{"n_layer": 10, "d_model": 128, "n_experts": 96, "experts_per_token": 4, "d_expert": 64, "d_shared_expert": 0, "activation": "tanh_gelu", "moe_layers": [1, 2, 3, 4, 5, 6, 7, 8, 9], "router_score": "softmax", "normalize_top_k": true, "routed_scale": 2.0, "balance_loss": 0.000166, "balance_bias": true, "router_z_loss": 0.001, "router_bias": true, "init_std_router": 0.0219, "lr_router": 0.00052, "n_head": 4, "n_kv_head": 4, "head_dim": 32, "vocab_size": 2048, "norm": "layernorm", "norm_place": "pre", "norm_eps": 1e-06, "positions": "learned", "qk_norm": false, "attn_scale": 0.177, "tie_embeddings": true, "parallel_block": true, "init": "normal", "init_std_qkv": 0.05, "init_std_o": 0.05, "init_std_up": 0.05, "init_std_down": 0.025, "optimizer": "muon_variant", "lr": 0.00725, "weight_decay": 0.052, "lr_head": 0.00812, "grad_clip": 0.5, "warmup_steps": 200, "schedule": "wsd", "decay_fraction": 0.925, "decay_shape": "sqrt", "final_lr_fraction": 0.0, "batch_tokens": [32768, 65536, 131072], "seq_len": 1024, "doc_mask": true, "z_loss": 1e-05, "train_tokens": 381500000, "steps": 5944, "dataset": "wikipedia_en"}
Below are experts of layer 6 (counted from 0) of a mixture-of-experts language model. Rows are named router (the router's row for the expert), up (a neuron's input weights, with its number) and show model dimensions 0-63. Each number is 50 + 10 x the weight over its row's rms, rounded and kept within 0 to 99.
After each expert's rows: a language model's description of what the expert responds to. This comes from a sample of Wikipedia text that the model never trained on.

# expert 17
router:59 62 38 57 60 46 54 47 55 46 48 45 66 47 50 62 52 52 57 63 43 52 52 69 29 44 45 27 51 51 62 60 48 57 58 41 51 35 68 62 45 62 51 44 58 56 46 51 55 54 58 51 71 71 59 35 58 56 41 36 46 45 49 51
up0:50 57 55 41 53 37 60 53 50 59 63 28 34 59 48 56 67 59 63 34 31 39 54 49 49 59 42 41 38 50 61 52 48 38 55 60 60 41 36 56 49 62 60 56 64 52 42 45 55 55 44 43 48 42 44 45 51 60 34 54 40 47 64 55
up1:66 62 31 51 58 52 61 64 59 58 49 68 65 50 57 44 36 51 45 35 43 36 47 42 38 48 29 54 31 44 46 33 60 52 64 39 46 48 60 46 59 59 56 43 63 58 51 34 48 47 68 63 63 49 63 32 38 48 30 48 40 45 51 53
up2:45 38 46 48 35 63 53 42 56 38 43 67 51 59 41 48 66 34 52 55 56 50 71 52 47 32 68 60 64 57 38 59 43 47 55 41 54 51 57 58 60 51 46 55 45 69 44 59 46 43 36 47 46 69 44 29 59 65 39 51 56 37 45 68
up3:48 19 61 33 59 48 47 74 42 49 34 71 51 58 42 51 46 52 41 45 48 46 51 53 48 51 34 58 41 43 59 66 37 66 62 50 47 51 61 63 56 56 65 53 50 42 56 52 54 48 42 38 23 64 41 30 41 37 54 51 50 33 49 51
up4:68 69 49 54 46 60 63 50 66 56 42 60 43 47 44 65 63 47 47 56 49 54 58 56 37 46 36 54 39 64 39 50 54 39 80 44 46 74 55 51 40 49 47 46 71 50 49 59 51 53 40 54 55 51 49 65 39 61 54 56 64 47 63 52
What it handles: Second piece after co-

# expert 40
router:56 54 50 48 62 55 66 43 58 52 46 27 52 42 44 53 62 40 51 60 44 50 48 53 50 30 49 47 43 59 49 60 40 53 61 61 31 66 54 47 48 62 68 50 54 59 52 56 54 61 40 53 70 53 45 34 59 69 42 50 49 40 52 35
up5:59 44 63 39 47 53 31 26 50 43 53 48 33 38 49 56 44 41 55 45 38 41 60 66 53 52 58 36 59 54 40 65 45 59 55 55 44 77 49 50 42 52 44 76 58 58 31 53 36 48 53 51 42 45 35 49 51 56 46 40 50 59 58 47
up6:48 50 59 58 58 50 60 55 28 49 47 54 44 47 34 65 53 53 57 54 49 60 55 45 45 54 43 48 46 55 51 36 47 46 54 60 58 50 57 57 56 60 52 62 56 50 68 41 40 75 51 56 38 66 58 45 54 42 55 45 52 38 41 59
up7:71 45 42 58 56 43 57 27 54 43 45 41 47 36 55 46 44 26 42 65 47 35 52 78 76 39 44 42 49 37 42 53 56 52 55 51 53 66 52 54 65 48 53 62 57 48 44 58 51 67 54 63 55 45 33 50 60 66 31 45 52 41 48 43
up8:58 36 46 58 59 65 56 42 43 49 65 53 69 62 49 38 47 40 50 53 48 39 34 53 55 56 50 55 51 35 58 64 43 61 53 68 39 53 54 48 42 41 54 52 50 41 52 76 55 56 39 39 42 49 55 49 41 59 46 42 55 48 34 45
up9:71 44 63 56 44 45 25 42 55 57 78 51 52 51 41 57 45 56 62 52 59 46 41 37 70 54 44 54 39 62 61 51 50 46 48 60 30 29 53 50 49 54 51 56 53 55 57 41 39 52 63 47 61 67 59 54 42 60 56 54 45 46 45 37
What it handles: Table cells and n-words

# expert 14
router:61 69 44 60 62 54 45 39 59 44 44 39 65 36 62 59 47 50 60 64 48 58 46 56 59 49 50 50 44 63 70 59 33 61 49 55 43 56 58 56 51 63 47 53 51 54 51 64 41 49 46 59 59 47 51 45 47 51 41 35 39 41 52 47
up0:62 56 49 49 46 49 45 59 56 65 43 52 40 46 61 63 40 72 55 52 51 69 50 35 49 56 45 56 43 62 42 51 51 52 44 67 45 55 46 46 41 76 30 55 62 59 49 50 72 43 70 46 57 48 73 52 47 41 36 35 51 44 50 41
up1:44 56 44 57 32 55 44 54 45 47 69 43 41 45 58 41 31 51 54 45 43 51 56 61 64 38 53 71 38 66 55 49 31 45 37 37 59 50 55 68 62 47 65 58 55 57 35 47 40 47 67 50 49 43 60 43 68 60 39 54 29 51 64 43
up2:50 64 40 70 48 45 51 62 64 59 72 36 73 51 47 49 57 53 49 52 56 49 52 70 44 48 55 43 39 48 56 43 44 63 45 55 46 28 69 52 60 43 60 44 39 42 63 45 47 36 59 47 55 42 58 60 54 37 43 32 47 55 64 36
up3:71 78 46 57 51 60 52 53 47 54 58 61 39 45 46 46 55 43 47 29 59 45 41 63 50 46 53 58 63 57 40 42 56 54 44 57 56 39 68 64 53 43 48 59 37 63 61 51 24 41 53 37 58 35 43 59 45 57 56 60 55 67 44 48
up4:50 57 39 51 42 65 39 61 59 66 48 57 54 43 55 47 50 46 62 60 54 56 51 42 48 33 57 40 53 35 56 55 51 60 59 49 35 60 45 50 42 86 46 31 50 53 40 50 52 62 57 48 61 35 35 53 54 40 46 37 51 41 59 63
What it handles: Vowel-led word pieces

# expert 7
router:61 80 54 45 55 56 49 42 59 60 50 49 65 41 60 58 55 57 70 58 37 59 44 46 36 43 44 30 51 53 51 55 53 64 49 49 49 54 49 57 49 65 57 61 62 56 61 40 52 59 60 43 62 70 43 52 49 48 40 43 42 53 67 43
up0:54 56 50 40 65 67 40 53 46 59 66 59 48 63 50 60 31 69 36 63 35 53 46 54 59 50 33 70 47 48 52 64 44 41 32 60 43 57 51 53 54 57 56 63 67 67 38 43 51 53 53 44 71 61 51 40 32 57 38 52 62 44 53 45
up1:38 64 50 30 47 50 43 44 57 62 73 45 47 55 43 56 37 58 45 49 48 57 52 60 39 40 49 44 47 58 50 48 51 68 35 56 47 48 38 49 43 35 50 64 58 49 41 30 61 53 47 45 49 48 56 49 54 37 49 56 42 61 53 35
up2:62 74 46 48 40 45 61 54 43 48 39 51 73 59 43 56 58 34 52 32 32 45 60 62 46 29 49 27 72 49 43 49 45 41 36 46 51 50 46 55 63 39 78 60 39 65 63 55 59 60 61 35 67 65 69 53 60 34 37 45 45 47 58 45
up3:49 67 54 48 50 51 45 37 51 61 40 60 28 60 40 52 32 44 65 60 71 48 47 44 56 52 63 59 56 59 47 40 54 64 62 56 53 54 64 49 49 54 47 43 74 53 55 60 49 47 63 41 44 51 58 30 50 43 64 45 50 65 46 42
up4:46 51 62 57 31 60 51 40 64 49 60 40 49 40 44 65 40 43 49 45 23 65 46 51 35 32 43 64 45 44 56 62 54 66 46 43 62 49 55 34 50 38 41 52 43 53 70 57 42 55 51 42 56 47 50 47 40 73 62 36 53 29 57 65
What it handles: Learned word suffixes

# expert 4
router:68 52 30 48 48 56 61 42 60 61 61 43 51 48 43 46 63 65 47 54 39 47 48 44 24 46 69 33 51 50 43 63 53 48 62 54 49 50 46 54 46 65 42 59 50 54 51 57 49 59 53 43 54 70 42 36 61 48 47 28 43 45 56 43
up0:63 45 22 54 32 52 50 63 60 44 54 51 54 48 39 44 51 42 53 38 57 49 50 53 45 47 50 56 44 54 44 73 54 61 47 60 52 25 66 48 45 42 62 69 58 33 54 61 52 60 47 56 59 49 62 52 52 65 43 55 47 39 42 45
up1:56 50 27 45 53 35 52 49 39 70 67 39 46 47 54 59 50 42 48 58 48 42 53 39 45 58 40 35 54 53 63 53 65 42 41 49 54 49 54 41 57 49 61 50 52 43 48 53 62 74 66 67 55 33 65 51 50 58 56 40 65 54 58 53
up2:54 41 41 40 47 37 60 48 50 52 57 35 60 55 59 42 59 49 35 53 48 44 42 53 35 52 52 48 49 53 51 48 40 39 36 64 62 46 63 53 69 54 38 55 44 39 29 60 63 53 38 58 30 41 60 54 49 69 23 40 39 48 54 33
up3:38 51 61 49 62 50 66 61 49 46 60 38 53 47 54 64 53 47 42 61 36 52 40 54 34 49 57 38 61 66 45 63 73 47 44 41 40 56 54 34 64 40 53 42 38 49 64 52 55 57 53 59 33 68 34 43 60 61 45 49 51 22 59 55
up4:42 53 61 40 45 47 56 56 42 63 54 44 39 47 54 57 38 64 38 65 50 60 53 40 46 51 60 39 45 42 50 30 58 57 60 49 51 46 49 60 42 60 56 56 42 63 38 59 46 40 44 53 52 59 51 47 58 47 53 21 35 37 50 35
What it handles: Adjective-forming suffixes

# expert 30
router:53 69 57 55 56 65 49 41 54 43 46 40 65 29 44 54 45 65 50 63 43 56 39 49 47 55 47 52 35 52 53 53 25 60 55 49 51 50 53 53 67 46 62 61 57 53 59 49 41 73 68 50 57 62 48 56 57 55 42 30 43 51 53 53
up5:55 42 61 41 53 47 56 68 41 43 39 44 49 43 46 47 53 84 55 55 39 61 53 34 49 64 50 39 36 62 60 38 44 71 52 41 37 49 48 63 41 63 49 53 62 37 34 59 60 46 48 52 54 32 36 70 51 64 64 27 56 53 55 36
up6:42 60 57 18 50 67 52 57 74 49 36 71 44 35 67 59 45 57 59 55 53 54 32 49 47 40 53 61 44 39 47 64 46 65 59 50 54 49 61 63 32 61 55 41 45 38 51 48 52 42 63 52 61 54 50 53 41 50 53 49 44 63 52 63
up7:73 39 62 50 52 58 54 41 57 54 52 63 51 51 49 34 51 66 58 67 40 53 60 48 44 58 51 45 37 37 33 48 30 39 50 41 54 51 48 50 47 70 57 55 57 35 64 53 73 57 37 51 45 46 56 43 47 54 31 47 42 49 28 63
up8:38 36 60 56 42 58 47 42 70 46 56 39 54 40 58 52 58 62 54 52 31 49 46 58 53 58 45 50 59 48 50 46 39 59 42 48 58 43 49 65 51 59 30 50 52 69 62 46 60 64 54 49 65 62 44 29 50 57 35 44 44 32 57 34
up9:46 70 53 59 66 65 50 55 41 66 47 54 39 55 27 45 42 64 59 54 54 55 44 44 44 54 61 34 44 39 37 41 57 45 42 53 47 55 57 61 47 42 41 46 56 46 51 54 48 56 52 41 67 49 35 60 55 49 41 60 44 51 37 45
What it handles: Word-final y and endings

# expert 12
router:49 50 40 62 73 55 50 41 57 54 53 45 58 41 62 62 53 51 67 60 53 49 47 60 40 39 66 30 49 58 61 54 46 50 56 54 52 58 45 62 44 60 72 54 64 52 63 46 52 59 54 48 55 59 47 36 64 67 42 48 40 31 46 45
up0:45 51 54 53 57 52 46 52 64 57 69 42 69 58 70 53 44 62 60 43 28 42 50 41 52 33 51 48 40 59 41 54 39 43 54 43 68 70 58 55 57 56 64 61 48 57 50 42 57 68 39 42 55 42 59 42 59 66 65 42 41 63 55 49
up1:43 70 53 58 56 61 32 39 46 49 40 50 61 65 49 52 35 69 61 36 36 53 56 21 63 38 60 25 44 41 68 48 66 52 56 39 39 48 44 48 43 47 48 54 53 57 61 61 49 55 58 39 53 45 65 47 32 37 51 49 44 68 61 47
up2:54 41 52 62 62 59 62 41 45 41 43 57 17 57 50 43 60 48 56 47 29 41 36 46 57 29 40 54 55 51 69 44 50 63 36 62 59 37 57 45 53 48 58 48 60 54 51 46 26 49 57 36 64 58 41 35 50 49 57 48 63 56 66 54
up3:43 53 49 47 62 49 59 36 44 40 48 37 35 51 52 64 51 40 58 57 39 75 38 62 41 44 44 41 68 44 55 41 49 55 50 42 63 56 55 53 75 50 44 39 38 58 63 50 53 66 53 43 57 63 56 36 48 56 31 41 52 58 62 31
up4:25 60 39 61 59 56 58 53 52 56 58 41 43 47 63 55 62 44 45 51 52 43 57 44 46 37 34 37 30 56 47 51 53 58 65 69 56 41 34 71 43 51 69 44 49 52 50 49 59 44 62 44 54 44 46 43 47 37 61 53 40 67 53 60
What it handles: Capitalized word-initial letters

# expert 63
router:57 61 48 46 49 58 58 41 59 56 64 47 53 48 57 49 62 46 68 53 55 65 42 57 32 35 60 39 36 52 47 59 43 65 56 60 53 35 51 52 49 68 54 51 52 49 68 59 44 49 46 62 74 48 53 50 72 54 46 37 40 32 39 36
up0:58 36 65 55 62 41 63 58 54 38 30 46 41 48 42 61 48 61 52 46 53 76 39 62 45 32 45 46 37 57 52 49 60 53 42 44 44 47 30 69 58 49 39 53 44 53 70 51 52 48 42 46 58 45 53 51 51 65 30 59 43 56 67 32
up1:46 66 56 63 62 63 43 44 60 35 59 47 49 50 46 37 57 47 44 55 73 42 50 61 36 43 48 42 38 53 41 56 49 44 51 58 44 61 58 53 41 54 32 67 60 41 40 40 47 47 45 61 56 50 55 42 52 43 39 57 44 68 31 65
up2:57 56 50 66 47 45 45 37 64 35 54 48 56 41 58 52 56 71 60 50 43 56 44 67 49 49 48 35 42 54 49 59 46 39 44 43 42 54 34 58 73 51 45 44 44 46 57 49 65 56 42 51 54 36 75 50 55 46 44 53 49 47 48 45
up3:39 58 49 53 44 53 37 64 40 38 39 45 56 35 73 40 46 54 41 35 38 40 49 25 55 45 53 38 58 34 49 40 59 60 50 40 48 52 63 56 41 63 47 62 57 54 59 54 52 34 45 65 49 45 69 60 66 44 44 56 33 37 43 51
up4:54 51 59 44 33 66 60 52 64 53 53 30 53 49 48 47 50 45 47 52 45 46 58 61 52 50 40 49 45 51 57 43 32 59 62 51 38 48 67 25 44 52 55 66 48 42 51 35 39 47 55 72 80 63 43 52 69 51 64 36 55 42 61 56
What it handles: Word-initial short pieces

# expert 28
router:61 63 34 58 59 61 69 30 56 66 43 35 72 33 47 45 72 45 51 57 42 48 42 52 34 45 47 45 56 60 56 50 37 55 56 55 48 46 49 54 53 50 56 67 65 56 63 64 52 43 45 53 64 73 43 40 50 66 33 40 51 40 65 47
up0:51 53 73 51 34 54 60 50 51 48 54 52 49 36 46 64 45 63 39 55 52 46 53 53 39 55 39 45 54 48 55 38 56 69 37 62 42 42 58 30 45 54 47 50 56 53 54 34 48 44 59 46 68 44 53 44 47 47 64 52 20 47 50 64
up1:54 51 40 56 44 46 46 62 57 64 52 46 64 53 55 56 55 47 43 38 57 48 85 51 48 54 47 45 64 45 47 56 55 49 43 44 48 50 66 60 52 69 41 52 63 30 65 56 57 65 61 45 42 30 50 55 51 51 49 46 61 43 34 61
up2:67 66 45 43 49 49 62 48 67 42 66 47 47 68 52 53 51 31 54 41 25 39 58 59 41 41 39 33 63 41 60 67 42 55 57 45 54 68 44 58 52 52 53 67 51 44 54 51 32 40 42 35 59 55 50 42 53 58 49 31 62 47 64 43
up3:44 44 46 49 67 59 51 50 43 45 36 41 52 45 41 47 58 46 54 62 61 51 33 61 45 53 57 54 67 63 48 46 49 79 41 39 46 48 57 41 44 47 38 42 65 49 56 50 42 60 48 60 58 59 56 47 39 55 60 50 65 45 58 32
up4:40 56 31 66 60 53 75 54 49 55 47 40 40 54 33 58 44 59 50 45 44 43 42 37 55 51 34 36 57 65 23 53 45 47 50 43 49 63 62 52 41 55 46 49 58 47 55 67 63 46 48 24 48 48 49 51 57 62 63 43 54 66 53 54
What it handles: Mid-word syllables an/al

# expert 10
router:55 53 35 62 50 72 60 44 57 48 45 51 58 43 56 57 49 62 58 65 45 49 46 43 30 31 54 54 50 40 39 45 46 48 61 61 42 49 58 56 54 68 55 55 52 66 49 48 46 58 64 58 56 54 27 49 68 51 35 53 38 52 57 42
up0:66 57 28 68 65 58 57 55 60 55 52 29 57 53 56 48 53 47 59 58 58 38 49 54 50 52 62 60 54 41 47 44 53 53 49 57 59 57 39 29 45 37 53 47 30 33 58 54 45 51 47 46 51 42 31 43 71 53 41 32 48 60 47 50
up1:48 41 52 69 49 55 24 66 38 45 57 47 46 42 49 63 55 55 51 68 60 53 61 53 64 59 46 37 48 41 56 57 55 41 64 45 71 40 69 57 43 43 48 62 52 52 31 40 55 68 53 57 56 59 47 24 51 36 39 54 47 43 66 39
up2:52 54 29 56 63 51 36 55 45 42 44 40 49 42 35 55 43 58 57 60 59 49 68 51 41 50 63 46 49 52 53 32 64 50 44 46 64 65 39 48 44 64 41 39 61 52 44 35 36 60 56 50 54 63 30 28 74 38 51 46 51 56 42 49
up3:52 47 44 42 50 57 39 55 42 51 40 46 47 56 53 39 39 36 56 56 43 45 53 44 55 62 48 39 50 53 47 51 55 35 64 56 33 65 51 57 71 56 62 52 51 71 48 55 49 52 53 64 65 50 23 47 53 46 48 43 51 48 70 56
up4:52 41 54 61 31 47 55 38 42 58 44 50 45 65 41 63 64 60 61 70 53 64 28 45 41 45 39 51 51 56 41 42 40 54 59 58 55 47 51 48 68 34 50 57 44 54 53 47 58 64 71 47 42 51 38 47 67 61 46 58 47 55 58 53
What it handles: Place and institution words

# expert 42
router:55 77 56 42 63 59 57 50 51 70 61 44 63 39 47 58 46 66 44 58 52 48 60 42 35 41 62 47 48 47 52 54 28 62 48 60 51 38 54 61 56 56 53 56 58 60 47 63 39 58 56 53 57 64 43 40 51 47 42 42 58 35 42 44
up1:35 74 52 51 48 50 54 49 57 55 52 37 55 36 64 47 52 53 42 60 34 71 48 44 57 41 42 62 50 72 64 44 50 68 57 56 55 50 43 47 51 58 50 47 52 49 62 37 64 48 59 54 55 53 25 36 40 49 35 57 41 54 44 44
up2:41 58 52 43 61 54 36 49 50 44 67 47 51 48 40 57 49 37 43 52 48 53 46 39 45 69 40 46 60 51 47 47 47 69 51 55 53 48 38 40 61 47 47 58 71 68 48 46 55 59 50 42 39 42 47 33 58 42 50 46 79 42 76 58
up3:67 60 61 77 38 39 44 39 61 57 60 41 40 51 39 44 59 34 44 58 43 52 63 50 34 35 52 59 75 35 61 48 45 46 48 53 40 29 61 60 55 52 58 36 57 52 57 50 44 56 49 61 43 68 47 28 38 54 38 54 68 29 61 58
up4:70 59 48 47 45 42 61 59 52 31 28 53 37 58 35 54 51 59 51 56 42 49 37 40 54 57 44 43 58 58 70 44 42 48 59 52 42 53 42 54 46 56 44 44 46 33 40 59 46 51 58 40 49 61 35 68 66 41 44 47 45 44 50 51
up5:51 43 46 53 53 39 59 46 63 62 61 41 63 61 45 51 49 49 41 46 48 43 38 40 45 67 43 31 38 51 33 68 67 29 28 51 45 56 61 46 60 56 52 39 63 51 38 36 44 69 60 40 52 66 53 54 39 43 38 55 50 43 58 55
What it handles: L and h pieces

# expert 23
router:51 44 47 56 59 47 59 41 53 56 48 44 54 40 59 51 49 60 58 57 32 54 63 56 31 39 61 40 45 45 66 48 42 57 53 61 32 56 53 53 42 58 54 47 68 53 57 56 66 51 54 47 64 55 54 22 61 57 49 45 51 42 56 31
up0:52 39 57 43 51 70 42 53 44 60 45 42 45 57 67 48 45 47 54 38 58 68 57 40 56 49 63 53 45 56 48 44 43 61 66 57 47 53 48 33 47 55 57 60 54 55 52 55 53 38 58 53 45 58 58 38 44 51 50 50 72 42 60 36
up1:38 51 25 63 73 56 49 62 39 57 48 44 50 50 55 51 43 57 39 50 61 50 41 38 23 45 52 53 45 51 51 52 55 54 34 43 51 50 66 56 55 58 61 46 49 40 40 41 55 51 50 43 62 44 49 43 59 33 55 64 52 68 50 56
up2:45 43 42 49 71 59 52 60 43 53 53 51 51 51 69 44 57 54 53 50 47 46 47 47 51 23 43 29 46 50 42 44 31 60 51 56 61 63 38 60 50 79 52 39 22 39 42 50 60 43 59 50 65 40 54 53 56 48 63 45 59 47 57 55
up3:48 38 70 61 62 49 68 49 50 46 45 51 68 41 57 59 46 53 48 56 26 61 56 69 50 46 39 35 43 43 50 33 26 54 43 55 40 53 42 63 39 47 58 48 62 55 46 53 66 67 35 31 62 43 53 35 42 55 58 49 52 45 29 36
up4:40 45 41 57 62 39 54 38 52 64 58 53 45 25 44 58 49 51 51 77 42 35 44 46 38 59 41 52 38 57 51 57 57 60 70 66 45 47 53 48 46 49 69 50 64 45 40 30 46 53 36 56 51 45 42 28 61 44 50 52 54 47 40 47
What it handles: Verb stems after was

# expert 24
router:60 63 39 52 52 65 69 46 48 67 52 44 58 39 43 59 63 55 53 62 46 33 56 61 26 45 55 55 52 52 52 53 49 64 50 57 31 46 47 60 45 57 60 58 70 48 69 48 63 57 54 68 48 47 49 48 63 65 57 42 40 51 52 34
up0:26 52 67 46 35 31 35 66 35 55 60 52 56 55 58 51 59 51 38 57 56 44 57 61 43 49 44 58 36 37 58 42 47 54 49 53 44 54 40 64 59 56 39 46 43 69 55 51 50 58 53 53 53 70 53 43 59 48 50 58 57 48 51 50
up1:40 63 48 48 66 53 52 39 38 59 46 35 47 49 44 43 53 60 61 41 69 44 38 45 51 52 57 53 52 50 34 52 44 34 58 48 51 45 34 31 50 57 50 50 34 63 50 46 78 38 45 56 44 60 40 53 73 54 64 53 49 47 40 41
up2:56 38 35 53 51 42 45 52 46 51 64 57 52 49 67 56 39 63 47 47 60 61 44 56 35 52 67 40 54 66 57 74 49 51 50 61 38 68 39 48 66 44 37 39 65 35 52 45 44 37 56 41 52 55 45 56 74 44 30 43 39 61 53 31
up3:56 50 63 47 56 75 44 59 39 42 51 42 42 53 54 63 66 51 63 71 52 51 61 47 35 43 51 50 42 55 50 29 59 45 48 47 65 42 54 56 48 53 51 49 80 67 67 41 63 48 45 59 59 30 51 45 43 48 54 30 50 56 59 50
up4:61 68 45 60 59 59 41 43 37 55 54 47 46 55 57 45 47 64 36 47 56 51 43 61 67 49 56 55 48 43 49 36 55 56 47 41 41 63 66 62 51 68 47 54 56 38 55 30 44 48 37 73 61 76 57 44 47 36 57 52 55 59 57 40
What it handles: Word starts after brackets, tables

# expert 18
router:69 61 41 49 53 59 45 32 61 55 39 46 64 33 57 47 47 43 46 63 55 49 50 59 45 55 43 30 33 50 72 56 36 50 43 62 48 55 56 49 51 50 58 42 55 47 69 54 61 64 54 61 60 58 52 56 61 52 45 46 41 39 52 40
up1:53 55 54 59 69 46 48 59 61 51 49 42 49 32 37 47 37 47 46 59 54 19 56 59 29 64 49 42 56 58 42 39 32 35 62 47 60 47 50 59 63 44 56 63 46 45 47 54 39 54 61 56 38 63 50 37 36 50 39 42 42 40 41 45
up2:47 56 33 42 49 61 59 59 41 45 63 37 49 64 48 59 51 50 44 29 48 44 34 47 50 55 45 56 42 59 54 57 46 58 58 61 52 54 60 69 46 55 65 54 65 48 40 38 60 65 46 58 44 43 60 65 53 58 22 50 62 58 55 47
up3:75 58 57 47 40 44 61 44 58 25 69 44 39 36 51 50 53 22 44 56 51 32 60 58 33 44 50 31 56 57 57 66 22 50 50 54 51 62 51 44 58 38 40 59 63 43 64 57 42 45 58 47 48 60 60 32 57 47 61 52 47 31 31 50
up4:43 54 57 55 52 47 40 41 50 40 60 63 67 29 38 38 53 54 41 54 48 71 58 53 49 68 49 51 48 33 61 51 40 57 46 63 50 49 49 56 36 48 60 51 47 58 45 75 53 48 48 53 50 65 40 64 49 47 71 39 46 60 39 52
up5:48 48 52 41 35 50 72 37 47 54 43 42 64 38 58 35 36 66 39 47 43 56 67 64 60 46 49 66 45 43 62 57 52 55 47 49 54 40 37 54 54 50 58 53 57 53 32 50 35 62 63 32 57 51 52 38 40 59 42 45 51 44 49 29
What it handles: Name-final vowels, closing quotes

# expert 53
router:63 60 44 52 49 60 48 49 63 59 56 40 50 49 44 71 50 56 56 56 38 42 38 41 52 41 73 33 36 60 61 51 45 60 64 60 55 51 59 49 52 49 62 62 45 48 47 59 59 53 53 44 56 57 41 45 69 52 32 27 35 40 60 37
up0:45 50 44 47 46 61 56 39 48 64 58 52 55 54 69 50 47 41 45 58 49 50 63 49 51 35 52 33 62 52 55 47 47 65 68 50 48 49 50 67 48 38 60 31 40 42 67 41 37 41 48 49 73 55 55 42 61 63 69 42 65 46 59 54
up1:66 61 72 62 53 49 63 38 41 55 57 55 62 50 32 49 54 53 49 44 52 41 55 45 56 48 49 27 53 26 61 60 46 59 32 52 55 62 42 47 55 41 39 56 62 32 64 55 56 54 62 39 62 33 42 56 54 37 57 28 62 43 41 55
up2:38 52 61 41 62 54 56 54 57 61 62 41 36 29 44 55 53 35 49 61 35 49 46 60 41 44 68 53 43 52 78 34 47 34 67 47 56 39 27 55 41 49 58 44 53 51 37 34 59 49 52 40 50 42 43 48 52 41 35 40 40 28 53 51
up3:66 50 45 66 59 43 44 51 53 51 44 41 48 39 60 48 35 53 47 48 53 37 57 56 51 50 55 46 57 55 67 48 43 34 33 50 46 43 31 41 35 57 50 44 45 37 39 51 62 40 56 39 50 57 40 49 48 54 47 56 46 31 63 52
up4:50 51 45 63 57 51 59 49 55 39 60 36 54 48 49 58 52 46 55 50 49 51 59 33 51 33 53 43 56 64 63 48 53 61 49 49 62 51 59 50 69 60 36 73 44 34 43 38 41 53 49 50 53 63 48 42 56 45 50 48 23 53 49 54
What it handles: Name-list bullets, given names

# expert 59
router:59 54 35 53 47 68 54 46 49 52 48 44 52 50 46 63 61 49 52 46 49 53 48 45 38 43 43 27 29 66 61 58 49 48 61 60 35 51 68 65 59 53 64 53 60 66 59 45 47 56 51 58 53 61 46 28 55 56 42 39 42 38 59 47
up1:48 41 44 73 59 59 44 49 51 44 72 34 31 37 60 28 44 67 26 48 53 58 54 53 37 39 43 44 32 63 58 43 44 49 58 48 48 40 49 62 42 55 44 63 56 41 46 35 53 45 57 49 53 42 61 52 44 37 55 41 34 42 56 38
up2:45 51 50 51 46 45 37 44 48 38 34 55 61 44 50 47 45 47 63 47 70 40 62 52 41 45 50 60 62 59 49 48 50 53 40 52 48 53 75 66 42 52 46 65 53 45 53 45 47 51 45 43 44 63 28 50 69 41 58 53 47 31 62 77
up3:59 50 21 49 56 47 41 53 34 72 53 42 46 53 39 51 55 41 42 45 44 41 40 37 36 45 57 58 47 36 49 61 65 49 65 49 45 51 66 65 38 56 52 46 50 68 48 70 42 49 42 51 67 43 68 44 67 42 46 25 55 59 55 42
up4:35 51 49 48 33 45 34 54 54 39 40 40 50 57 49 52 49 60 49 37 31 12 41 47 38 52 42 33 54 71 43 47 46 45 56 58 42 53 58 61 48 62 50 44 57 65 56 67 47 64 68 64 44 62 44 49 41 48 41 36 54 45 29 49
up5:69 56 48 48 43 42 51 58 44 50 51 52 34 53 33 54 54 55 60 61 47 51 37 61 33 52 58 45 53 42 52 77 46 46 53 54 51 53 47 51 53 63 45 68 84 65 34 53 53 60 44 48 43 59 41 36 54 45 45 36 57 51 53 44
What it handles: Geography and compass words